config = dict(
    num_hidden_layers=8,
    hidden_size=448,
    n_experts=48,
    experts_per_token=6,
    d_expert=96,
    d_shared_expert=0,
    hidden_act='swiglu',
    moe_layers=[0, 1, 2, 3, 4, 5, 6, 7],
    router_score='sigmoid',
    normalize_top_k=True,
    routed_scale=1.0,
    balance_loss=0.00129,
    balance_bias=True,
    init_std_router=0.00825,
    lr_router=0.00067,
    vocab_size=27219,
    norm='rmsnorm',
    norm_eps=1e-06,
    tie_word_embeddings=False,
    optimizer='adamw',
    learning_rate=0.000964,
    beta1=0.9,
    beta2=0.95,
    max_grad_norm=0.5,
    batch_tokens=[65536, 131072],
    max_seq_len=1024,
    train_tokens=439400000,
    max_steps=5314,
    dataset='wikipedia_en',
)
Below are experts of layer 5 (counted from 0) of a mixture-of-experts language model. Rows are named router (the router's row for the expert), gate (a neuron's input weights, with its number), up (a neuron's input weights, with its number), down (a neuron's output weights, with its number) and show model dimensions 256-319. Each number is 128 + 32 x the weight over its row's rms, rounded and kept within 0 to 255. Numbers have three digits each.
After each expert's rows: "mostly gets" lists some tokens that are sent to it at least half of the time; "raises" lists some tokens whose logits its average output raises strongly, later layers aside. This comes from a sample of Wikipedia text that the model never trained on.

# expert 6
router:137097128159097130081104092162147142073096154131185132092124097091167108131120063110059154152101178099148122188172114104055161106146104161097071065150147172104081148144152094110100167184176157
gate0:150129113121122133139117079130091106133158133144164107083096112138105150155092065206158070084104122133164140117172117118103119157038149119158166138223150179143149129200157173156133143134121118
up0:123137146157081051081101128123082170175092144184094136161171168191149115145105154144139151200097104109146110170161095146097095069112081144140094108117100094123112098094113102200112183157117187
down0:153186173152117138109133164154066156148150121152099144151145149125074123051119171114118135135130088115161133118123143119090162113106138150133166108168127149147180150079098159104150153086177080
gate1:072108187105139124143083177117150126147095111183159082112127130139065146091116158171205138100154111207133133119183093098128113111176175140117157116114085163100189146104131162135125100174097109
up1:149093122105157149079132147170186141120136144096080093107145134110089199137165084130137088142138158154106112163155090087148140078074118088124174107162093108180093166115088106150105135142200153
down1:100162097126087087087159152152117168130145133098118104112098139155061112140160141130086095094155126123144117113105073210126131114117180118097145163154176098110149154151167122103167072138090152
gate2:115187127126085126145113080096128112144168083137196131095174132152151158147062151153133142140154107142156041116161122125113180130192172128120159134146117061119163149115161098086177135143104083
up2:143121124097076096132123131146127112175083169202081161122116121148068148080131151090177153073108183143169110074026138085162116096088141070140120135060137148186146163142128127145103161061112117
down2:159095112135136106134099091178116156115106119158085094166169131091116106161161063161123159112098089141129206153125186170176091114090107098116119087067129144095103139189195135198123101118113204
mostly gets: " won", " touchdown", "|---|---|---|---|---|---|\n", " scored", " winning", "-yard"
raises: " (", ",", ".", " in", ".\n\n"

# expert 14
router:147113100148099124103143090165143157106132103146162096113129124069158130158108203138105147175090147080105165118157150090092143160127107212076119112157126110135093063174091042138124143129188117
gate0:106150157166120104151107100123124154076119149122130085084128089169074165058124155133100141127136145132142149090079070158090130094141143092147092144163152099124138130133075134127117117080163187
up0:111197112191171114167141111092137145113157094090105149184091175167122206114119103118150160145167180128182148094180110156114160177132158121062162153071099077100146154124123074122170141161111103
down0:215099096163173150168096130105113141056105155144109149116113149139145184132154194087115144144139160149128117046127159099087109119149166079160189145157182168158100071152138104157128147143179134
gate1:107149125169130098109108077144114101141116164117111113180157144116170115164132133081140137114130127155124133164141100132134168124154096126151103156090215122170149145141132153130174129145110080
up1:157075177110142183130129160188162200090126138112093141118117120103157136140137077091114068161097156145130140083151199152130162143152095163141147168099157111165080167122152192111124108091051081
down1:060099168105177130112103092121094164133142125140180152117125111133136124106116172085090128131074129114169175172185167164149091109136132090125080085136138150092122131119143119091184157171116115
gate2:127127107089125157162152172094159090108085102081139096136128107127152138133154150074067150207148110098148093158146122074113185054117150122113029172095123138105140091144096110066110093150152091
up2:066160169128168103121132104146081172143165090168152111102111085125085155181103108189118130107103129072149166108089211174075116140135121193141210141148137114130146112144143105155151154092130160
down2:119150088125142092180136119155115196106119118113162135160151137103145035121151112110118115125082069112140085106133133100139140174110129071100121124134105153171110153100131126153204121085108110
mostly gets: " government", " School", " Army", " school", " city", " Church"
raises: " in", " as", " at"

# expert 28
router:125100158114125110148093153114136091078088117085128080085158075091122102159079155154112148160132146090106124199104129118086147133159154115088096105171128147144116110116102073141125178179167067
gate0:087121070127094128138122135147136149132165145168173134145144149110101077154119075072117090121152134093132129139108105122151126192098147193112177193176172133080167111086138133103154128150091127
up0:128107185134136081065067133152140127095157138123107147144098165131171128094139104131141095077161126136092134126141151165173165088189139142142084114143104225136136105117090137138087087167132107
down0:141143163083089131115096083102095176103137123172139201090151131154102127139098149104195119099135078099083140104129059105065142125113144120146134108215135122119118114076145167114108127226145081
gate1:063156155067123092137119166121116090125105146165142099112076106108154124147150173126122106116123167176114092208107116085094187159145154103148124174100147189094104146070119093100114155114168104
up1:125121108085140112132112133134173142120076139119127120071086181109115147094109159102137138111029129139143146058081146205108083094123172145131108096146178153140120142181152159093169140152090113
down1:136132111103093154137149108128112116153135140100080153129143151146130123142093151086109076124131187124144125106183043139157208113079157184168149066146118112105129108092174156155130202167106160
gate2:137128115113186133146110188151068099158086063117117092156141147131103046145145130141165092081149125091129128147097130103103123133127166164139109129094093138159101136081100119162148148184113133
up2:191167158109110174128188116148118097129144156051122172102107135146205118101113115126107148102207094118191114098169079143069114127162110157141203169136200079140193130140144104154171111074143168
down2:126086121122097081088148122154092151040126054162137162131105147182079108151070177161066109153109143139168116078188089162089153146091113175102109127083108150146098132164167086109132067176102179
mostly gets: "_{", "\"\n", ".\n", ")\n", ").\n", "$"
raises: " of", "ing", "-", " in", "w"

# expert 25
router:207123132108100156130135121141103135116099133079156081104095128147161050200087089158102102164148147060146124134129104065075176076144083176070144070198122130144116130133121111167176146170134154
gate1:127090131117092061113139087185125166116130099090115076187153172158116123145190062124100109184087102128167173118155195148097123105135088174093101180157102125200117130098140102165093151062128149
up1:093153142131157168112093141113084084134189158149084135125171055080173153091106146132090126104158144108178092105142130127140177189078154101132121046125125186120141123105147131162150074175133129
down1:106101103093109157170080114088151186105136086206160116170177137192181109160147081122126101113147113121109143105173198164163155097059104098129121138089164084110144075132121114141086138104100111
gate2:138150115064147138136125109138133088126110113120180116142142090154115146098085139107110149102103137161105153113128085178098135135106140124128168165097169190144131154132149146154173164179127197
up2:174204096136107178114109132180172105125124167122132180112154101162164118129104082162113140110180137192142141156166087159109163100088097131134122108097098121135145128092089175097175068117064185
down2:127051137123129107147197112049142085058086087099128152112107104118117185063166083135118136152098206159076124080144125092123055101075117111127104179116119079096120070155161129108140126152159137
gate3:116132098148146154111167169085174122132167165127127124170167100132088125166085108105069145124125101138169142142130141144134115115158072157117086130099085140125141068221165107126154069113121144
up3:119124076147120128124124122127121099124147124115132157090175120098108108142117147156085087094129102133140068080145130097145171069155073184074125134138158075127148119132134091069164170131086127
down3:124151176126153151156129078157147088160140143088110171015104086143086103136125124121148139106112155075155142121139109108079131148093134085154098103134146077109090135070101091190126116132132105
mostly gets: ".\n\n", ").\n\n", ".\"\n\n", " died", ":\n\n", ":\n"
raises: " ", " and", "-"

# expert 43
router:180082198124113137075107129152121124086119127124130109009117131084146125128150123123102143174135175092143151143154183089118195150105053159081098098094119099103089040136102087172135132090143139
gate0:140207144152131175146114110101134149112184132144193142101102095141086154109176118143105146164179058099166111122101129121160159117118133161039120111131125129111119133162181132153135160154107110
up0:151150131128107123179130112075095171093174145083148132090133164063062094122168162124145104094112161106088123108126140071135148192120087131089093162092128137166093123097164129153108124118066160
down0:102082113053137104090112117154067140092101143115180136117071114122136134120124147083153138112146120108114112084094141141212148147093090063131141101089140149114177116079127094147205161079111114
gate1:104096138146087188073097110092164143170176146163125158177153114079104119157115106116162142171170117120126122125121118148085142168180093147154139187114118150099146070161165093146066131142088096
up1:152174151193119144157169104121108136078094017116174193149178144109080178143138155133134080152106113110109171099133094112159100077061118192087127082164142099131142133099127106075165157157125108
down1:106149171090122126118094112154153106108121154072125135219157128107138123096134186102111080135144149168150159124141128077116121134127132121102111144134143163077126152110134149081120173152083133
gate2:088116099119151132148070150083108148137153112108119187150127127151138177141117098113146132088144138060077132149137089157158156103102137123089150154142136065124120036064069125121113111111174134
up2:072134070137136198159114137118112152124141138123104213159125170105119118164184190165129129154099142131119112085151137118110108150152094169076162156095085092162143088118152104113136140091094138
down2:182149128180128173160123120087144109112162157067094164109072109095110098145146101219103147171164166090135148123187128180112134156174138186124119124134115146144064089143169060092127141135135206
mostly gets: " him", " law", " system", " work", " officer", " site"
raises: ".", ".\n\n", " in", ",", " ("

# expert 24
router:159091164103102132085084041148083160066052116121110119044189107093221084158122117123132146137122188094143127140139153119130121098124088147060134146168122132088094124116127039145168171166151137
gate1:098050116107180141099099045152150101160070123154081095113134128121199138092095152072160131124105196151093121159132147148143088168087101118069147116097156090077191117087109108155179115137136124
up1:142091133100141109154091103082116097193139117117137121067129074114195121164095092087109105162163115125082135144079131134152074107190130153181153140172123113154185124073111134157177088102139120
down1:111134118053178143159140123147140130086183132093169111198134099143075102092148147108135089071135087188115133127110126143116093123121135126144146092122105158128122174091168118103192053084125150
gate2:132130101143125142120099085174122147183092133103149182151141150126151091111162179158059126160131146133158157162139118155157168090168171067138218125155106052097159116177127154162158143130168136
up2:091125142130091112143150101152120186144132102160115099139105075109146151058083158144178113142145120146076097075068132086116128176148124151162125129156146110141137182132085140082106136115110170
down2:081089100124151130146111094144119174162143160175075123068169182116131085157072086166120125126073115156138114122126122120109119136148139087106124110118106068124175136101142150126090077158155093
gate3:180093145142155115112141096104096089192071109138115135088121101102129136135114134078110122111127177113069174129105186142192103102099151097130083156095090100042096099122080133147130144193140168
up3:124165173118109178144147209218155141067153137149133116161178118156175101133101114100132126130128115073141065075156134102051156150139120102102111117141213118175111154142102098167152081110144080
down3:087064130131097131121123116145170139084079122111163110156146091142080135147100089097095140096153090137138098137150113170123122124108185192107063189132144155108175115155179112161154143128136108
mostly gets: " no", " located", " all", " each", " front", " married"
raises: " of", ",", " he"

# expert 34
router:164115163160141155096105128137163126103101208122128140059109123112119151182090075079077095191141157086191114128120153150119152112092087164079118092161139167104102111107163093125128130153082126
gate0:137046136126150069166148114137147154059120124129161153166136190126141120119102136166157110085148134215170118092114163086167105079166150091131130106120114124128157157147176116101123138114122076
up0:095083137075112089141158103096117138054156142146133128127160079112125131130180152128148134100105123149089101133147188168134135052110086125089141163116088128075147155146123110129064146158137099
down0:128055167126098153136106154131087088148107091166115122144169124091215106194137167113168099147152156140148101158136128157189147148130125179139142130144112127109055160164166064113145125096109193
gate1:167113082145152092112118112129148114138083063153134125140110178129110081125113114131130111115150158129130126172133078101136071199097117118131141200145111144086146079121094128109083116170138140
up1:115158126131128137137125108148180133158125054121140096168130155159093137139157120096084118102095185094186157162150106123137071098128108101184071093132121155088183109108123132109111159152143126
down1:122168130134149100129139055083115166144160181106059147129109109172096115104183112140099131105145142145099131145120075068187121158206171082157168182140110122155120115131114144140116118076168163
gate2:159199149138154089130166097127140176147101148094140147158120116150110113142141159099146174110103105124073128110097113131149166108168096148080056113137126140164103129143100161104084121133083106
up2:094140116148121111168176098122139137090138138063171145102129115144113170125173085200136093094121136132134106112161135195132162116205147120196177078132157142140145107088088112133159163154160133
down2:140149139082140161129119102123066176129111113122081154106115110127188131097126160137129156112144116112102083151140175140141112110146150072215079165133105095150123080157125151134155119071130143
mostly gets: " ", " #", " £", " Yes", "   ", "20"
raises: "20", "12", "16", "1", "11", "19"

# expert 7
router:105128142189156149120090164144171155094067091132147103073182123120178100155130134115106151185102151102164100168161127133110141100151085120099110143143183213081139094147136134128078134128136160
gate0:081091085197083143107149130167120139107140093145101101073131084140138113131179151141155079097138159107188113123134090142108178149126110130114153175110133134162124140153153133080152098119119132
up0:136162155094162157130098113133141111116156144137113153170124152183155133100128121153129118134180105171130136162091076089158083181125177109135134109117083142078134164067147107091148135173178156
down0:152146174124139179148139170132102112145147190126120108086180104122105141128097135094101151161121152165082140166146126159115125137128135099136100118155094107137120100131175203163162107153161127
gate1:088171163171094126123114100164112125148159124192165128175119171075112084193122124141083162181168160121142065174155154143147132111140104142123080108145095114056133145077123113156122161112154103
up1:084165142134092119110130120141114107194157121119142106130131134093104133137089148198101119129130140215140076103168119114176177120119173062124116172085085098020169161110118094125126113066107074
down1:036171050157118116162182084090114176126136135135133096128123167102130122149153108126125188119122127140100157137158163115141183136084111137145124068133129117119141114120158111124077142105097156
gate2:113143118082137164146134065108208111191137156139100162130103065123169111127120121164141075122124174118133162124147155149153080180119136087143086153175141075135095156179179103135153139147194082
up2:110123174178118172118081069071125132123132149110122175126077075078142226107146098156144083139132140091094146095161097103177151125080147135144135139154104162139191145139159142062135190130153085
down2:155105116122126117100121108114107128137101156113137191110105133131127117166136098099133057101131108106129117115153092115148101112149109210113100113164198104157133098106112101080155117142128135
mostly gets: " R", " P", " K", " G", " H", " M"
raises: ".", "U", "O", ".C", "E", ".I"

# expert 9
router:123088118172128126055154120135139130072074104167131154119152072043132125153121144136085110136106136115124123139156163146082144095143097152152087124163106170101112044142135119172112115142171154
gate0:109167145136155168182172130136085117061120137175103141178145104139083124117080170108195100133130114095140093123194139126104113171100193071124103135110115138104119159103123119189157092162235131
up0:122106074156149097133120120086106126130120160160159122129092138175134112121118144107135130095100089140089137080079065116136101109090151122166133162144096125151101116190145132145097174178116157
down0:196116116100129098139100100126145132128161144057126111028146121134124135192160129162123111117113095093117102105124140107114144103150099145125132084137046120123131144111134136149149192089161140
gate1:208124118069092133074104148123074100177117155165105091176141145138174079158079086046096181084070067163133128119098092164105132167129143133201115113159180182148100065124098142179172081164113123
up1:135181178180088149082128167076095097115109138174171058119097142146139106121139157089125137136094146095100153134182166115106118105094182081144181146183104170174125146154088183119160124096109121
down1:137110149121155131129139124155160106176125114128107157096138105118087113108147085161146124156136050138143166151189152151098149120154095175094111136180096048119099137095082124096080145083132109
gate2:147117149152136098118106121151154122100099142097080119183131064126113133124168100125150121170127153139096111081146139155163128123124091101166096082114195162132096119128173114114124123126101116
up2:172077141054118148173096085110158184200129163158132114124161151150129131175098146103097073123164139096169166140119079139093126144179127172139165135138144089121180154137107076117130140088101138
down2:144132084142098150109100115072120144177089114096178133028109077171115090076124136114129150159117162080138116115192178159141119206090113137127116146184142132137185158104055153062131114139146081
mostly gets: " Cup", " years", " Championship", " km", " century", " season"
raises: " and", ",", " (", " with", " for"

# expert 41
router:164081128172087153094110151133130054126092143080150065080163076113089167222110156163108128111130178091216144163143141095086142085120071198068136126148182179074113072140158100132140142154159151
gate0:056078117092173162150156150154127159095116164112142162057098100158110160102140147098156107121134133157161129156115202109117145182101084115160117122093118108117155130175154137073161128155119177
up0:103101083168141116152121175102134166149097162117117157139158145095078117164137190112186120104100073160117169126055074139144108105174106124164064130192175133103229129102106130076109115095152097
down0:137129185164075173085155108140116221140124096188068141142116124161170163104145182123106110164098167092080118135114124116176143138186140170077092129150157138160108147150117110092168121107124144
gate1:184097127138134097164092129109049086146151077132146122098055113103124112175089153154138174126171085135144172133099173137103109167120086146113131104139161119147139068097141066153170222152158105
up1:170142038148103130123109182083106087147159112075161131144122171076115121095113120136129087067124100147191189135075118145063086122132082122112129121090141131141169061163189089118153150120200102
down1:137176126126139171180125105131160067100141108094086142104133203132126063106224124096137126146109170137118066100135114156150105122155146090161087157101103193142124130095097125167128110125111095
gate2:097158105120115158144103095149120147147107177147115088133191113146156102168095138143117117108120031115168130115150171150147121124124128110142131125062121157102106129137131091089168139113130153
up2:141108118129090111123131113173035141151145150087144113131109134108160100195106160146129122099094121094144091077143172162075166160146129172150151118154111131063150129154150142152200082152146121
down2:142137121151160069142119121145165106123101193131149137118123144139065089160155151166103175120089085126192090125077123147178165096117126107103104123164090108137143121110115131115136192177114117
mostly gets: " \"", "–", ".\n\n", "/", "===", " ("
raises: "20", "19", "18", "T", "N", "P"

# expert 42
router:150119155185093153101094120164097149070128125150178090151164108113164124198134140135084089142123189087151097176180120079101182131117110127048102137145135160125133076154074092133147089129142157
gate1:123155142198058144122135123164181208058164112123112114145111053163080117146167100070115132080130160146132121134089127114104140135132075154106149138111104130126181103077063089153188157112107104
up1:144133158070147083159142114171110060149113129128132101099159195104199162105133171167166142136111147119154134129166133138159118092093140148144165069127149093114081089132193136141073114128115147
down1:146079146095128077120143082134124096133121147131153112109132163113120111119109108195104083110163138119114119138117150113104216129099103193109120113175115107141121111135158110123146115067183110
gate2:045085111120150110151169161120084070142111116215192127157140167076160170163146126167130088141142099154153123083078097066106165133107126126151179181109148094180140127096191119077075126135123114
up2:124134108185143106121097143179110080071149106097112068167169093113149125119201135158152102143134098151161132178115189100158131093163108110110090185124148125098098153152149135122108119089149093
down2:118128164148119102143086142153121099166129134082119153127126107171160115209084107092086147159123122163148124088127131128101063117148159213121115145122154104120135184146150159123118123181119146
gate3:072172124159144176146088112108180166115144166229168135171105185111085133136158110130132069118103160143166081161127167125122173139193167128182078146139146102127154139135149098135191148171125097
up3:091085177169105144135115144079132111092121146166105165120167118138151059131152115129167055164167154133099139128138183180119186124157094166098121099182132094130079113094161129132137079113117123
down3:086119142126172116155117105122152054112176128092149123188209138158107160150091095135134125185087136140142109104164100121083088143186094122101111141097167149131183101144073140120097112114131146
mostly gets: ".\n\n", " However", " They", ".\"\n\n", ").\n\n", " ==\n"
raises: " The", " ", " A", " ("

# expert 38
router:154145111131101168137133134144081142124152065176173078119122117131155106108088130137094167155120178089095110132138077120101164138159086141133157106188137168141106038138099056130171184159172115
gate0:091148152160123141156109162151092087128122169163133131104122170053142136143092173155173105094114180147128164126085131099144130159146189132133149110176089116089144117108110072115174181174155098
up0:135181121112075128181104163144091139134172187145097118119107159082107114095106161147209122088156133143139137104136113157153138115163195127156132114109114112142160083094105121116125163186103148
down0:115115105131130140126159118109131093175148124096138069157156133130121108072141180166132182136185113133058141081110121150072113120110174102167099126102168119158166130153154122132128155144095149
gate1:203172109095123116135167146121105103140135066131042150130099112146100071189144158126159144093080100157114137168125154106087100119171217084152153151145088098134072116117072121153128118088140151
up1:124126143104134089135170154189122140135058170139039105088125115102091118163134147125149137111134152171146117152159101126122126121122135135109208095109089115112105194104177102089161136059088105
down1:130167156123113159096050134132116111111094108102154092072148143127134122138095066184138125202141140059086125119121141130102091081163155093086101137142128171116112121137129165136180103140150158
gate2:128154170093097170089017119088098141142126071138140141154110131096139070164129133105123140096120183110144098130168120137119122137174155159122088174149118090129103062151131081171148161091193170
up2:130085145178206146136183069126165125097085088085165169108123147155147149110100085106086093151083155118086073130079128077170155135075133093093161107136177134097175168054119157085145113183112074
down2:173129174129137115145151125139099093100144091138151117000167080106137104126173059140116018147124130105116130106123126082108113089127122095134105109122073103126149162119108174127113104090176188
mostly gets: "th", " JPL", "ensis", " Smith", ")\"", "rd"
raises: " and", " in", " League", " (", " "

# expert 16
router:148130221119132096058134057126105156077112108059140095058175089082169161157139071108126110144106171086149104131116125100167180090104108123183115134161091147085124044128069103162146118161139129
gate0:144104153102139158127148197117190100110152124140189207139159109071119104072152094108122089104219096079078094148097157094137206104147122140208141144089090163092110140131167100143149116117141161
up0:167128159144128071166135145146125105184141117145137142158175177173143160063139106109149104115126094089083044121172092172142106121210135144147122145132086115157102090151157128086184097141090149
down0:204138129131148107139119109067057141157164174102084156157128100094139136068144134125185152095143078188180130104128136134088103169105102113115079167137117113125103153062085110144138116122158135
gate1:144111154091105155118145083146151133110094114090153113127163133091167144126193126114162100109105132122082099125131106102125149145165157177181089141157054167138133136103092144172136118090163126
up1:126142123075152090098140092075153102090160108126165136165167068169131083123126078159093105075110091086123140165169132098183167106172149155167100085163139160105154103079193154173208132145154132
down1:099124154144135164145197172137065108159131134165115116078125114111126138079108143137143086131136179136123118145154113176132110132100138121128070078163169112125093134159149140116142124168082107
gate2:102126107045126119122140106177116177140147147124148138122119085098152155171171117186164175094124159162113112119070087093122134098091126111156106151110013140113184120103097079127094167091116164
up2:158171071196139140110088157203152117079106170116108105115153151127120146167114075148089074138142091142066159193101124142160125122124118117142171162174125085163082145128175131119099163128107085
down2:119117169085154101104092071127123137121104131103109171095082087139070147113132125120090159137128121146149149052156174154084117141129138089130149127059124097114128156126097143136146139057088094
mostly gets: "ation", "ings", " people", " members", " information", "ations"
raises: " of", ",", " in", " and", ";", "."

# expert 2
router:124131122127104194102066086205200136075066089141185131049151108055170137148091035122077071183172163121142098173114114152088182124109101147156115099159132161122085134122120109147137131155164122
gate0:143063125151166133133149141122105169077068105120097089137102123126110170131170137212041099099156148068103174090126083091108165115107118116128099086134111154146165056103147155167151149152116117
up0:126105124117162124146156137123160128086136150125162158084048155142121149141167091187094104043160132103121166070115089145105123180084174161188108131108124191127151105115099197139135098171126185
down0:168205127114157109140168096120116146150093126112161145124070147064083135116165123113163054104159147160144102123126100134082114134127075076151158158167172135138136145115206184119168117129149103
gate1:158128117149125110144173149143150164159114083151169140148071172144113133100103170064172083137170159091097120158092095150102128139108182136170076134137129116118110129152108119149090098163128129
up1:138171079075098086135114124123154108082122100101137100129135136139096164111078142099115081153064160099182099125121104073118055107164099103116125141132035206101084136108112154146101137074125112
down1:168106075146156168093190160141166149104042124129121141120136121094112145140166102091094122149156132162090152144089108116103156200105075087110199134131192127141139102145122117120129153162170095
gate2:163123200134171082121056144126161110169138126093089107090163164164165157149117144174144163057198118115161147128141140188118139148115096098157059104101174066106124135060108091128137077179089180
up2:128177178175132056110126132063104144125123070091159086074136143168122126160159089163072090137089117166125087110110094146099178143142115099151128090149174104132162130119189121064100128142057189
down2:067142164154149093150138175093141077060116072079140124118114140126145103102146097056154081122076105115162140097115098153099148143129121147124154165079107110120146114191151136140102055137100101
mostly gets: "On", " Born", " Released", " Preceded", " Rank", "born"
raises: " and", " or", " (", ",", " for"

# expert 3
router:151106154128107111120127105136149169099097173180137083110137107136114143130134089132129117141031130115151090137136114083126160088124126108140072087199177190127079124113099086137081163176181187
gate1:117103124093099153139150111150099156122113161152083116134149134114165101138187170166138130146126115148211144118171097093106110081108125136167069163180112116099096111160198120119117182079084123
up1:117131135162203149139098127118127137134150110137148127139158172126158167162143107073093128125188132143096169143128105148136168095139114126168071165141048088136120132125127129177137135132115090
down1:192076109084116117111149105123108137146120159133138129201086158144148143091152128073100142122095117064170090147149099050103111110151152139130123142127109128120118153128163141157074136156136141
gate2:136180137145128107153120139140109119110131091145095152132179086091119127107111219181115156158166171184134152134137104103084113173144166148168149161127131157143175141150159123152131202173090089
up2:164097136165123184097145087131096172057082140141208118136095164125182152106161118071106116192119139062175076110129132109133145131053083123091141097123082098057047116097160137140110123117105180
down2:113081136141121136123094058146063141164163119153134123126089138168126209154116154065127118155112150132180128138102191113104142086123142102131148117063149094184104182116121127116158172192161101
gate3:146073161133162101141158161097150140189186131177196123148156047156148151157192126120082103098093143090137094040131117139149152124132172112136154112074102098115114131119098165120177143157146153
up3:083173075100074111085114069175132121105086101133065104138100139120133108097132144081144144116153136148153158172136095130141165174163076150094135129092143189160142147148093091160103062129129065
down3:128141160172112133123091122123170141091189155145219161172118101133110141130141112140132113137043107114149171119154170121142156121167102154126104071086094159142093165094100127123092130120135109
mostly gets: "%", "′", "°N", "″N", " %", " among"
raises: " at", " of", " ", " in", " as"

# expert 46
router:148108183150116129114118111147133152074087128122178086168131152111172120244098075089046140184158161115112114161159105099091182059135051197106101142173128116106106102133140051191135140155113135
gate0:174136127121149093115136121118153160166103119145053161126037103166108153111076133139099127165127182214080152207122158078140098145100113123136106191154082108121160071142127102052089142177131109
up0:123168137172122082139107122113084089138157104162089155082138163122139167094138142085180132110103178165145151180144164134115020129149138125131055202170153137075130110117145071109074157116106083
down0:146121120136157152157138070143204106201128118119156178140125112155129156127092148156105184118087172093053121134126137137132114199148112107146162181133150089169066083086068125080158134118135113
gate1:194102146115157030126147073187156131151146121164154111098168134123165126076162150113135144083060086126112153115093115129063099155069138104124123145071157099130187108104103083140130143065097148
up1:093141103153079154095128164101127108098149122110128170105161163115125145135168150095036154108148095145161129103112158162201047118131183177139114125148160144118091176160109128092108146132140139
down1:145105128083168113176074070154176065151130098100147134103061125114156188128147124127142123115092171173100135122090112118080090135110133075149121015110137071103103067096086112106142162132150141
gate2:077174135191124155139150149076160118080046143118206102134177148122158166124070096133132106151111118135196132175177149188130104080145158158115119125191136151110152184143164059174143162136105164
up2:132079151082121159113093107207091158150156103070065081105071096101142093108124165166128153116139189070141119096118129054146165134156100147173117139061099158119115139116102144095133141149143080
down2:075087092134151167085121152161122097132154082128123120084082168064107140140195193031135206176106155151147116132149166132131108090145104159163149135104103116099130142103126125135075177134168100
mostly gets: " in", " during", " for", " on", " be", " at"
raises: " the", " a", " an"

# expert 23
router:153140168131026125162116089165113111100140121156136087123165106113186126177139066140094111163139154066134127152115157132113122059175117153146131157115141105126117143156135084163153164147172150
gate0:154087140191125117129091147083137092103080143114195143102137123128094156076139121156168101136187138139170109108123165169166107155197123124161117178065084140167137151134146106128180092169164125
up0:135105123110090139133136164095113125168080140133116207123157137170152134135140085121145147100179137101183134105112124196147094146117132142136139148143089130127158134076106130209147133137108090
down0:157127138090115078127095112156173073136125148120120089209106149123119128179086097140097069146142150094106153079138131115103126071168103084124158132164101148143174100145125120113107141107046159
gate1:156149136152100105134154148098106214148122106158120191104152118155141092121133123126156153092161150140082159149148144126181103178153096174107187160097159139097138172154144154176137088134121081
up1:108110178090096117145153102145090145075113084091131099122195092123155100084108170112149149151118143193137149157120130121173160163144102099074083073147123103128115099073127081144089118087142137
down1:094125124164135081153129107070097113140193154089178097176192092144121111130176105148159109191110121112064154157120161072091143071090155192142102165073083154168098114163137128102130140139134114
gate2:121138109198075171088140106142120084101141105113154098101118079131102157090055148133061071228154164187118143136121108114096132114135175122138116103158168125128129127144132129099142111105115152
up2:119100115092160039115146139098174156134151115103141135112141144120093109093224134113154148069111135077126109102180086123117074121085122124084128138126122103152139150154089077140110185146166162
down2:117118163161096122088165118137180126169105141173114189122161151120120160148180120116170070125082066107148123109124088136073062081126133138148120124142169140110120116130101119093132082112180074
mostly gets: " was", " is", " \"", " also", " were", " has"
raises: " a", " an", " the", " ex"